{"n_experts": 256, "normalize_top_k": true, "balance_bias": false, "n_head": 4, "positions": "rope", "init_std_o": 0.0561, "beta1": 0.95, "train_tokens": 455700000}
Below are experts of layer 2 (counted from 0) of a mixture-of-experts language model. Rows are named router (the router's row for the expert), up (a neuron's input weights, with its number), down (a neuron's output weights, with its number) and show model dimensions 0-223. Each number is 200 + 20 x the weight over its row's rms, rounded and kept within 0 to 999.
Before each expert's rows: a language model's description of what the expert responds to. This comes from a sample of Wikipedia text that the model never trained on.

# expert 26
It responds to: Letter s piece. Standalone s token, mostly plural endings (buildings, movements, mediums) or s opening a word piece (Oscar, Oakside, sent).
router,201,179,186,150,216,205,239,221,194,175,201,190,195,222,152,218,180,203,198,196,169,239,224,195,240,208,166,189,230,206,201,238,206,196,217,164,252,217,186,181,217,241,199,209,187,262,202,227,207,163,185,190,221,210,182,224,209,198,207,216,234,207,210,188,228,205,203,193,183,204,197,207,222,182,229,241,229,199,186,194,185,207,180,207,168,210,221,204,221,188,211,189,221,181,198,204,182,236,192,171,177,200,222,210,196,217,214,177,203,198,205,207,222,185,174,238,184,224,212,177,189,192,191,184,179,181,188,201,197,189,173,218,172,185,171,194,203,198,183,196,197,222,214,194,198,208,198,194,209,223,166,209,203,195,192,201,205,191,161,188,179,206,207,176,168,195,223,222,212,213,199,248,173,190,202,207,227,182,233,199,205,170,215,207,182,176,182,188,203,191,257,191,153,242,190,188,197,206,215,192,187,226,189,198,186,215,206,204,185,237,194,213,228,198,192,218,223,207,184,216,181,184,203,232
up0,200,182,199,208,171,194,199,208,198,176,211,196,179,214,189,212,182,174,202,215,213,188,218,208,212,194,226,187,233,221,186,168,172,210,230,199,170,193,233,195,218,199,204,205,169,208,188,191,172,222,202,182,194,224,170,182,205,214,179,193,167,211,179,188,174,178,201,193,176,189,192,182,203,219,164,194,193,182,201,196,191,239,215,178,208,182,195,167,224,180,212,186,192,193,189,210,198,206,219,226,207,189,171,214,157,205,195,228,169,226,195,207,225,224,200,200,190,171,219,175,186,211,184,158,218,176,208,195,195,244,178,191,216,234,187,208,247,185,206,157,211,213,216,208,176,199,204,206,215,199,233,210,200,170,225,200,189,232,252,242,229,172,232,190,232,168,211,207,238,195,196,186,197,211,231,229,198,236,210,186,190,226,195,203,180,199,188,182,218,196,173,155,212,200,197,211,216,195,165,177,219,209,192,187,222,203,192,209,234,203,223,232,189,198,211,166,181,211,221,185,209,249,200,245
down0,227,191,173,221,171,203,198,174,196,191,191,199,218,205,200,179,211,199,165,213,218,207,195,185,232,213,199,193,235,184,220,194,219,204,167,214,197,216,155,169,230,219,191,214,196,199,151,186,223,183,213,195,223,194,217,204,170,203,249,217,190,221,188,197,200,221,194,213,206,191,174,218,222,205,187,233,188,190,234,188,140,186,172,211,173,204,198,189,194,193,201,165,197,175,172,217,224,228,212,204,208,191,225,180,185,230,234,195,209,190,188,175,236,202,219,221,194,217,185,224,173,190,181,210,183,183,216,224,182,197,219,218,182,182,185,214,197,194,213,196,232,209,215,174,187,199,217,169,196,171,222,217,158,212,169,215,193,201,179,206,231,208,185,191,199,193,184,197,181,178,176,215,204,179,194,189,211,196,197,190,198,163,195,228,193,212,220,256,209,176,241,222,213,184,205,190,243,220,209,172,148,231,181,229,195,175,214,205,162,215,174,211,229,196,225,189,181,221,187,198,202,229,205,208
up1,196,222,188,202,180,184,186,209,239,198,211,195,189,229,203,215,190,197,226,177,174,221,209,229,206,215,179,220,198,228,211,149,217,171,208,227,195,192,176,201,223,259,201,204,204,210,200,197,181,230,166,204,216,183,195,212,197,204,201,183,214,199,188,230,214,220,235,191,230,201,158,189,200,247,195,197,205,208,196,195,189,199,202,222,238,213,185,225,210,213,171,185,214,219,199,224,182,217,199,172,166,171,205,222,225,174,201,175,177,204,222,216,199,191,173,195,173,175,239,178,217,168,212,194,199,224,190,202,172,172,198,173,210,246,218,215,215,217,203,181,205,190,213,171,219,176,198,217,195,206,193,228,203,185,203,203,182,165,228,185,224,195,189,209,187,216,202,174,221,203,179,228,180,235,144,200,203,184,197,174,206,194,209,195,170,152,203,210,183,191,200,168,213,182,215,183,178,218,179,182,196,222,180,211,181,219,192,237,212,184,178,257,178,201,229,228,219,183,199,207,171,197,200,197
down1,213,177,201,213,174,232,202,208,191,206,190,218,242,189,224,165,159,222,211,229,188,207,200,222,171,211,209,204,223,200,207,226,159,216,176,187,206,178,230,202,189,195,166,226,182,198,198,184,214,188,179,202,209,206,210,194,177,179,234,212,175,205,214,166,179,183,192,195,198,208,199,199,217,225,200,214,211,195,171,219,214,182,219,206,197,213,201,219,165,165,194,239,228,178,205,208,247,185,183,206,209,218,174,209,187,197,208,175,215,204,205,188,187,185,208,186,257,144,185,188,216,176,196,191,187,210,225,218,191,174,202,199,190,191,200,206,196,214,212,196,248,226,198,171,162,179,193,176,184,188,184,225,169,176,236,238,197,212,201,208,196,221,162,198,214,204,215,225,187,210,197,201,214,174,184,191,198,244,233,198,193,199,225,190,225,230,189,159,231,177,187,216,225,220,223,179,199,204,213,213,176,198,213,176,209,194,242,187,228,179,172,207,171,203,218,219,172,196,181,173,230,181,216,189
up2,192,175,185,164,198,211,221,186,165,204,186,217,208,168,202,186,227,167,225,184,210,214,192,173,180,187,241,188,193,226,207,212,204,206,185,187,223,222,223,227,164,172,199,209,222,202,206,211,188,217,172,226,224,207,182,230,214,187,181,227,195,222,179,223,234,181,220,168,194,219,183,207,207,217,215,215,193,225,215,215,222,187,234,215,193,214,225,200,174,210,179,192,209,208,196,177,215,230,181,235,206,210,188,162,219,179,237,190,199,191,209,211,200,192,176,198,195,242,223,200,218,191,178,215,205,223,160,196,182,205,187,177,150,183,176,217,227,203,236,218,202,164,200,206,201,219,187,183,218,170,173,215,234,183,182,206,185,202,190,194,190,195,196,246,186,192,193,230,222,199,205,185,179,165,192,217,200,214,249,214,187,191,222,226,223,186,202,239,202,192,182,184,178,189,219,205,164,195,207,207,168,222,218,183,196,220,162,227,172,195,159,186,221,224,195,207,238,194,180,190,190,169,214,210
down2,209,255,219,226,199,193,195,178,173,222,228,241,179,210,198,187,200,180,164,190,166,179,206,186,192,187,206,206,203,201,198,204,217,190,176,205,205,180,171,215,224,213,183,197,193,154,183,195,203,196,214,203,207,205,179,183,190,193,198,194,199,218,213,230,178,218,166,231,189,172,249,169,220,208,243,194,162,186,192,201,174,185,204,209,187,167,160,230,184,207,179,219,230,220,187,223,134,219,211,224,184,196,182,191,213,226,224,211,218,212,176,214,210,214,195,226,219,209,187,182,203,220,175,232,176,196,234,191,215,192,178,213,209,185,202,197,178,234,188,216,166,192,210,200,216,244,192,204,189,187,236,177,236,237,209,201,212,181,209,176,200,216,231,225,196,185,201,226,216,176,219,189,203,199,182,176,213,178,161,165,206,215,185,202,195,217,202,209,158,213,207,175,178,194,158,218,217,219,201,222,188,190,170,194,218,212,212,220,178,221,202,213,215,205,180,190,200,192,198,205,231,204,192,219
up3,162,165,195,184,202,204,203,195,201,177,180,221,208,171,197,204,204,214,230,199,175,216,203,166,178,219,180,204,185,245,208,228,207,238,206,214,164,202,186,217,212,225,170,207,222,180,218,188,213,161,214,210,211,218,157,187,228,192,232,207,233,212,248,217,240,247,207,207,149,221,179,224,175,179,188,216,195,199,195,203,195,222,197,187,186,218,219,231,201,175,235,212,216,220,179,186,214,223,208,204,202,186,180,178,224,173,180,163,194,183,159,215,219,227,190,228,208,215,205,201,194,172,168,204,179,211,222,175,192,178,223,208,210,208,207,190,222,213,231,199,191,235,199,239,215,189,220,207,207,197,202,167,204,189,209,230,215,205,207,228,201,170,219,233,234,192,203,240,224,192,194,183,189,210,193,184,198,195,200,193,214,230,231,198,226,224,182,215,202,178,225,191,190,179,203,226,203,171,165,200,186,210,183,187,168,216,194,197,235,200,195,182,198,184,189,189,206,179,180,177,217,185,188,220
down3,194,234,163,180,201,178,178,231,212,236,191,185,165,214,199,231,186,223,184,173,197,217,172,210,173,203,222,211,200,230,203,186,177,215,204,211,238,215,180,181,211,226,210,186,222,225,197,197,188,232,173,184,191,164,239,197,196,173,166,202,219,208,183,212,224,181,193,216,219,181,163,195,193,218,201,204,201,221,214,211,204,224,200,188,219,197,224,182,166,205,176,216,192,209,234,201,175,203,179,173,218,188,187,186,204,176,163,218,186,204,211,212,198,160,214,208,203,182,171,203,201,216,187,205,228,209,178,157,199,181,161,187,217,199,187,201,216,190,195,239,206,191,160,185,185,160,190,216,245,258,194,168,200,223,168,201,174,204,213,193,201,211,190,164,200,250,212,245,200,222,205,173,167,200,194,198,211,225,234,203,193,195,161,190,213,197,227,192,196,195,174,201,184,220,189,176,192,220,185,218,213,214,210,221,192,208,215,205,208,210,207,188,211,195,211,191,231,215,183,237,224,228,214,199

# expert 40
It responds to: Internal s in words. The letter s inside words after prefixes like invi-, acro-, profe-, as in invisible, across, professions, plus some plural s.
router,198,185,202,181,219,179,241,215,208,183,222,224,184,224,153,200,192,195,191,201,174,262,242,200,233,207,158,196,230,198,190,228,208,185,203,181,236,204,194,192,205,233,211,225,183,234,193,206,192,159,187,181,234,194,188,225,197,175,182,212,211,220,204,182,216,210,203,190,180,210,221,170,265,169,245,232,196,169,172,206,191,208,194,205,197,222,166,215,172,217,207,181,213,197,190,213,188,233,173,190,183,178,234,207,188,213,215,177,186,206,186,214,199,187,181,228,182,232,203,187,211,183,193,209,198,212,183,180,205,196,212,227,168,155,184,217,206,193,191,197,190,217,209,209,200,204,204,194,158,190,167,226,198,202,189,212,230,191,185,180,204,206,181,172,174,195,241,219,184,200,222,236,183,185,193,213,219,165,216,233,206,170,234,204,195,199,193,187,209,189,210,201,178,223,185,180,187,167,211,193,195,241,213,190,233,204,191,213,197,207,199,189,206,192,197,202,195,185,196,199,180,201,222,244
up0,233,184,196,158,200,205,195,173,174,236,221,228,180,181,189,227,211,184,208,224,197,214,210,223,189,200,199,207,222,167,226,195,203,219,197,215,216,231,198,193,184,196,184,223,200,188,203,216,166,179,197,194,213,171,207,174,174,195,217,205,175,201,188,178,213,181,201,189,230,242,177,203,229,228,195,220,215,246,171,227,272,212,173,217,203,200,183,185,225,206,226,143,212,209,188,173,174,193,206,206,222,233,211,181,216,202,208,209,182,185,183,243,188,185,212,171,216,209,180,198,158,175,210,183,202,182,227,213,182,191,208,199,183,204,214,229,229,205,227,193,204,169,174,202,193,194,195,179,200,203,159,183,216,212,216,232,215,161,191,200,166,143,192,195,193,196,215,176,174,210,191,187,197,213,212,179,170,214,213,224,218,189,181,224,213,176,202,211,203,191,218,193,198,220,222,213,214,214,194,209,182,193,190,237,197,208,207,226,176,211,170,195,216,185,194,188,227,172,199,188,189,167,235,209
down0,186,233,217,184,198,227,210,188,236,187,204,175,187,175,201,202,186,191,188,213,212,234,183,202,191,183,215,201,209,220,201,222,183,219,202,173,175,214,216,218,215,214,216,170,177,209,181,175,213,213,173,202,217,224,190,237,210,179,213,188,256,197,201,232,229,184,194,177,182,195,215,254,180,193,244,222,206,195,228,195,185,228,176,174,221,200,200,209,188,161,180,210,178,178,181,185,196,197,225,203,211,211,188,186,199,177,203,183,180,193,172,196,206,209,191,209,175,233,190,195,171,195,178,192,176,198,181,165,219,188,222,198,202,170,188,192,216,215,219,190,168,225,215,209,181,204,201,200,206,237,218,203,233,214,166,208,167,203,202,189,215,223,220,205,207,199,242,214,187,227,195,205,180,217,188,183,210,185,178,204,170,191,243,231,213,229,175,197,187,161,168,199,170,195,197,189,201,222,237,189,204,200,173,196,211,226,205,205,173,225,221,171,222,226,242,160,154,193,194,223,215,186,172,173
up1,167,174,235,211,196,235,226,199,242,221,209,210,177,206,193,197,206,229,210,197,216,231,210,217,202,146,230,204,210,202,192,152,200,202,184,186,190,201,155,215,164,210,224,191,174,221,175,174,214,205,166,222,184,167,226,213,224,171,195,155,201,227,190,163,193,195,218,202,183,211,184,197,201,198,192,184,221,207,192,216,205,230,214,210,170,202,193,226,161,177,191,209,211,245,189,216,178,168,206,202,209,210,208,194,192,219,189,176,187,212,223,180,170,173,217,196,222,199,240,190,173,213,209,223,186,217,196,225,228,192,231,199,197,166,224,203,257,209,179,188,170,179,204,181,196,201,193,205,225,189,219,219,215,226,233,180,214,218,199,199,225,217,206,215,191,202,170,173,157,186,205,204,200,197,199,206,235,208,191,182,197,211,211,202,216,192,195,163,205,211,189,225,214,194,190,212,185,194,176,183,212,181,235,215,157,188,218,195,212,212,190,221,206,205,189,161,205,172,204,218,224,179,218,228
down1,215,225,205,207,203,230,204,187,200,203,182,197,174,189,192,225,212,198,204,209,153,217,205,211,209,167,207,216,192,181,243,185,148,205,167,190,202,193,229,207,207,199,193,178,198,218,213,194,179,233,182,173,219,214,174,174,201,228,233,201,189,202,204,202,210,201,188,193,192,180,172,215,190,199,193,246,168,242,229,208,225,152,218,180,173,198,223,181,182,202,205,192,210,168,203,192,229,194,219,213,216,212,192,200,205,209,190,196,209,193,230,192,221,181,182,223,219,225,160,206,210,198,146,197,198,213,218,178,203,173,186,175,232,214,203,194,185,209,213,190,238,222,191,221,185,174,221,198,208,164,190,169,166,189,216,209,207,190,207,195,217,187,179,184,224,201,202,212,202,187,215,178,225,216,179,183,239,164,189,197,242,193,154,206,236,208,221,163,176,169,192,153,218,225,231,176,207,201,235,208,211,208,213,183,184,213,195,153,198,214,209,186,166,187,200,195,196,202,209,170,184,208,211,216
up2,212,169,200,199,226,202,173,196,170,182,185,209,184,204,180,195,220,227,194,231,181,180,182,236,216,187,206,205,220,218,191,190,173,252,204,197,185,171,186,203,189,199,215,255,201,221,220,212,202,200,188,222,183,176,195,202,188,205,233,210,230,225,185,204,209,190,211,230,170,223,163,192,199,219,209,199,210,212,229,205,213,179,189,200,212,193,227,186,166,193,192,179,234,231,201,204,222,222,175,164,206,196,210,213,189,232,203,178,207,217,226,218,228,222,209,178,167,190,184,219,210,187,219,211,193,210,208,189,222,165,216,167,213,198,199,187,225,204,200,206,161,157,206,186,188,189,217,180,195,216,165,192,209,195,209,198,183,189,160,250,153,199,220,202,182,236,224,208,194,212,175,179,221,169,200,168,216,199,182,185,173,232,206,204,200,229,165,220,170,162,186,206,197,189,201,210,174,207,162,222,181,193,224,172,198,207,187,214,180,232,170,188,226,183,203,197,244,214,217,191,194,213,205,225
down2,179,208,190,168,184,182,194,192,224,219,185,156,187,193,212,215,178,174,200,216,217,203,160,206,222,206,233,193,202,212,204,162,198,243,180,209,208,181,172,215,186,230,229,196,181,191,226,189,155,173,165,187,239,189,191,186,211,195,192,184,220,208,182,181,190,213,175,227,221,204,221,214,166,157,172,168,187,182,204,179,197,213,214,190,196,200,171,243,212,234,174,173,230,214,215,211,170,161,197,192,219,208,226,182,208,206,218,222,230,222,194,189,203,194,182,178,159,203,219,179,189,215,178,199,236,200,180,190,212,221,197,191,178,180,201,204,229,196,196,200,195,181,233,219,233,199,197,225,203,206,195,179,202,185,199,208,214,153,202,222,197,206,187,200,234,219,178,204,206,204,157,164,195,217,187,226,211,197,185,200,212,187,173,159,203,219,191,179,194,196,209,194,210,207,195,213,198,239,178,211,244,242,196,176,184,209,228,238,218,190,237,177,189,215,219,193,192,193,180,215,224,189,199,201
up3,205,205,226,194,184,225,239,200,181,162,229,221,190,234,229,219,179,180,223,178,233,199,174,222,224,150,190,198,205,195,223,219,190,228,172,185,186,191,180,157,227,190,184,187,172,231,142,175,162,235,190,202,193,221,160,200,214,251,204,178,193,207,202,184,199,173,207,210,214,172,202,208,196,209,222,237,191,213,218,192,233,203,181,199,170,208,219,174,210,174,191,222,207,189,212,201,226,192,182,234,207,191,206,180,233,180,214,217,209,226,242,200,221,201,213,229,188,228,221,228,180,208,201,212,217,188,224,196,210,222,232,173,192,201,228,201,202,227,203,186,185,184,201,214,166,203,216,170,215,185,226,229,225,200,216,196,199,192,218,190,192,196,221,191,193,157,200,194,224,220,200,221,186,226,191,205,207,202,186,172,222,215,197,167,174,178,214,176,183,184,187,196,186,167,194,189,236,214,190,214,204,190,202,182,212,204,177,200,209,190,211,169,229,186,196,228,178,214,218,221,191,198,178,222
down3,200,216,171,223,225,184,209,223,220,210,190,165,204,157,189,188,212,202,189,172,205,163,211,232,154,229,222,187,232,197,203,187,193,191,177,189,205,233,195,201,208,190,183,246,229,156,213,190,203,215,192,177,212,219,206,186,169,198,153,201,181,202,183,177,196,242,165,195,182,206,185,213,186,193,184,185,240,157,201,196,230,164,183,212,214,210,194,215,189,218,197,179,200,200,173,208,191,223,167,181,185,204,160,229,214,228,190,209,177,194,187,199,206,209,219,202,163,240,197,172,220,206,170,233,229,195,196,207,188,235,197,200,190,210,231,177,210,169,217,236,161,194,228,210,209,226,180,212,187,187,249,188,188,247,199,210,202,213,214,173,205,219,212,213,229,230,205,219,169,184,196,201,181,201,193,207,187,201,208,199,208,210,171,212,204,228,193,191,219,203,208,181,218,220,179,206,210,184,221,219,157,178,195,196,208,188,188,197,236,201,181,228,186,216,215,184,208,208,199,204,215,175,212,178

# expert 27
It responds to: Table cell separators. Pipe separators between cells in numeric tables and semicolons separating score or list items, such as 2–3; 0–3.
router,165,167,220,196,195,182,230,199,239,201,211,192,210,198,209,205,176,233,233,220,176,253,200,203,199,203,174,176,191,232,196,203,185,171,216,185,208,149,203,225,238,223,202,182,224,227,205,190,181,171,206,190,224,191,226,189,201,183,191,231,224,169,225,187,237,180,195,214,163,197,196,202,229,198,203,198,201,198,169,243,208,183,157,195,196,217,212,225,230,209,188,172,213,183,194,214,207,225,191,182,213,201,215,207,203,185,193,211,218,175,202,176,222,188,174,209,160,222,214,163,208,192,225,203,229,183,187,202,193,178,178,242,200,180,182,198,227,207,190,192,213,204,237,179,220,164,198,196,185,183,192,206,166,203,176,228,200,216,181,207,183,182,184,223,194,190,210,209,185,216,205,208,191,237,202,207,216,179,187,205,212,153,211,187,217,226,153,233,226,213,228,184,190,206,215,192,183,192,222,209,195,188,191,224,207,188,200,208,199,228,172,219,192,207,224,156,208,165,203,176,202,190,226,228
up0,211,207,189,151,193,194,193,194,222,236,181,179,193,215,191,196,186,222,195,208,215,172,213,193,194,234,213,195,199,206,244,197,169,165,193,183,157,213,184,205,180,188,219,203,198,221,203,225,183,184,235,211,238,197,182,201,221,187,177,206,190,197,198,223,203,195,208,215,216,210,207,219,208,180,216,207,196,209,232,220,211,176,217,214,223,173,209,165,179,187,219,143,199,168,199,176,240,217,191,212,221,209,218,220,207,224,222,177,209,219,171,191,174,204,173,206,184,191,177,189,211,190,202,198,223,180,201,228,196,176,202,227,226,172,190,229,207,183,177,162,177,252,198,198,203,140,205,198,197,211,183,209,210,186,200,189,186,257,213,238,182,185,216,170,213,194,249,184,192,211,170,203,210,207,178,216,218,218,216,196,160,185,196,196,214,201,168,192,222,179,210,231,237,204,201,175,231,240,188,202,187,207,198,209,204,180,194,207,200,199,183,212,203,206,182,189,221,150,181,202,177,200,213,225
down0,215,162,224,206,165,175,184,205,225,177,164,231,183,182,211,202,208,186,233,201,222,206,151,189,183,223,193,197,201,252,220,165,206,244,204,209,191,200,219,183,242,196,169,208,196,207,202,215,221,206,176,170,201,218,185,172,188,197,202,209,187,197,188,197,160,203,204,221,228,188,236,200,168,219,184,196,187,200,178,201,191,199,181,181,231,180,185,218,201,195,200,165,232,206,187,213,184,172,209,167,224,233,157,207,192,195,184,194,190,202,195,183,189,175,211,191,166,226,184,233,190,230,202,222,199,229,196,199,217,223,201,191,170,191,177,157,199,203,221,245,204,181,220,223,227,190,198,215,195,175,232,192,205,200,205,227,214,172,185,169,188,198,207,181,175,232,203,207,211,207,247,195,190,207,211,220,215,209,174,190,220,194,231,183,203,213,227,225,180,202,198,189,151,208,199,206,189,200,213,186,227,202,197,204,163,200,199,185,207,230,228,178,230,191,229,175,182,227,204,203,215,226,193,168
up1,212,191,194,233,219,202,228,205,187,211,220,218,220,183,217,225,208,169,174,233,195,189,214,214,221,209,187,182,172,228,215,197,209,227,205,209,202,239,182,181,198,170,232,184,177,261,163,182,214,208,223,167,210,163,187,174,203,201,182,192,196,193,223,198,185,201,185,215,191,190,171,163,190,189,213,272,193,195,178,187,175,175,172,178,237,224,202,190,218,189,220,189,200,174,198,181,219,249,148,166,193,231,227,191,196,188,182,226,186,167,215,221,219,218,174,190,178,198,219,205,197,176,209,189,212,180,209,212,216,183,209,203,199,155,224,217,211,226,196,216,185,213,163,210,219,181,176,205,210,214,189,232,224,224,226,206,177,228,194,206,191,202,181,215,188,197,208,160,219,210,229,188,205,205,205,238,191,194,169,184,178,189,195,198,191,187,235,193,188,194,213,217,159,198,196,184,168,204,199,172,180,213,210,193,206,193,187,212,205,228,183,192,226,198,189,197,175,218,197,191,208,187,197,210
down1,182,194,234,195,202,215,176,188,230,227,172,201,215,174,198,182,219,193,225,219,203,206,227,194,214,217,203,201,165,211,194,232,191,223,216,201,201,188,217,196,222,230,205,186,201,205,200,203,185,207,197,184,226,206,220,200,216,165,182,185,201,237,199,206,183,212,207,184,163,210,194,225,232,188,212,189,250,186,162,239,234,197,228,183,225,170,192,213,199,201,211,185,210,189,208,191,148,204,168,222,153,238,217,211,222,196,213,214,211,187,207,222,193,192,198,196,196,209,184,186,217,213,217,232,220,208,213,187,192,219,161,201,236,224,211,186,178,205,180,183,189,169,219,171,196,178,158,224,201,243,211,199,191,207,209,203,184,229,209,164,193,186,209,199,233,172,227,195,174,193,163,187,194,150,186,183,232,190,194,178,234,185,187,234,210,212,191,181,210,187,191,179,169,213,212,183,189,215,182,206,165,219,194,193,151,216,189,173,231,182,158,181,195,197,196,201,201,191,232,186,204,220,214,194
up2,188,190,170,194,196,199,199,208,245,194,222,193,179,184,223,193,213,245,208,229,209,217,207,186,228,193,248,209,193,186,199,176,181,186,165,180,193,221,225,193,171,198,250,179,176,193,182,195,183,211,198,191,201,208,198,170,217,185,177,208,197,184,191,195,245,228,187,207,191,192,187,172,209,212,157,206,218,191,171,203,196,198,177,196,175,197,186,216,193,156,192,217,226,193,161,236,238,193,209,210,200,212,208,240,178,163,194,175,220,206,210,207,178,217,191,163,159,219,196,208,216,211,179,200,191,176,220,219,205,216,159,204,200,204,230,200,195,231,196,204,190,184,218,219,232,231,213,176,162,201,201,187,195,219,186,172,257,217,190,186,195,206,202,186,223,173,184,204,205,208,237,191,196,185,203,220,194,225,236,227,196,218,218,192,171,205,192,192,222,171,216,196,206,174,187,194,198,169,191,193,235,199,210,205,189,199,148,191,213,179,201,194,202,183,199,220,203,241,169,225,222,216,233,186
down2,214,178,192,238,206,157,204,211,213,228,177,216,192,231,200,206,221,189,205,199,190,229,234,203,203,219,208,216,203,216,178,249,209,178,191,203,213,192,215,192,235,185,204,187,200,186,221,226,221,187,189,186,202,202,188,166,185,226,156,165,191,218,217,226,171,193,205,158,193,195,193,217,216,200,206,208,206,201,196,189,194,218,205,174,203,168,210,212,197,212,183,198,205,171,222,238,204,208,186,183,227,188,157,189,202,207,159,221,186,216,182,196,213,167,188,192,224,181,175,216,192,224,196,183,210,177,179,194,234,182,203,200,206,190,197,238,225,222,205,233,206,171,215,185,212,161,202,170,194,250,189,207,221,172,217,194,200,181,170,242,183,181,206,195,179,207,193,223,219,228,146,210,216,174,185,207,195,192,193,200,206,184,189,217,203,246,193,188,204,239,234,178,196,188,198,180,204,184,182,207,175,225,199,212,224,192,225,229,223,230,184,216,198,189,185,157,210,215,208,181,232,184,166,235
up3,226,209,234,241,225,203,165,197,176,195,188,203,188,210,213,230,215,171,185,217,187,191,198,188,204,226,214,214,169,188,194,211,168,188,204,191,217,187,220,210,215,233,174,183,192,224,194,195,227,272,220,172,208,230,182,218,210,222,192,199,193,195,228,200,203,198,136,192,195,227,198,148,197,225,186,217,214,217,219,177,186,212,171,211,197,202,185,205,182,214,209,191,222,187,190,218,194,201,213,181,216,223,182,211,214,226,234,189,191,189,205,193,204,208,182,211,194,175,219,187,174,234,199,209,230,201,250,191,225,239,228,196,193,172,200,172,206,232,180,203,189,197,225,197,198,186,203,224,212,191,226,232,198,190,226,211,210,223,188,206,184,211,170,185,222,228,187,187,204,216,193,197,218,204,181,207,231,191,188,159,155,184,191,217,232,141,181,187,202,196,213,191,181,210,174,176,218,194,195,198,226,171,219,202,196,210,173,183,165,174,202,183,204,213,195,167,202,174,186,211,165,200,208,185
down3,224,212,169,219,177,205,164,217,187,183,190,179,213,162,217,222,211,216,236,183,181,189,173,212,180,236,188,198,200,209,221,218,209,191,225,206,185,192,201,228,203,192,210,185,216,216,209,193,219,169,177,192,166,180,191,194,235,227,221,181,208,167,228,160,229,202,199,215,185,201,175,225,177,240,180,186,195,223,191,189,218,187,214,179,225,198,182,194,189,190,227,219,183,207,221,175,214,205,192,221,217,186,196,212,248,202,194,212,208,255,185,197,206,202,198,182,204,210,188,210,196,179,184,205,187,192,200,177,218,208,146,206,186,197,191,202,213,239,200,201,207,159,222,211,216,209,219,171,135,193,173,198,223,209,246,223,199,201,200,221,178,197,222,214,195,178,217,182,173,187,219,184,185,197,203,167,196,169,245,199,192,196,219,172,204,225,179,170,210,164,215,225,248,201,213,246,216,195,193,219,213,187,206,188,211,175,207,206,187,207,181,211,173,204,165,174,197,198,206,171,185,196,213,209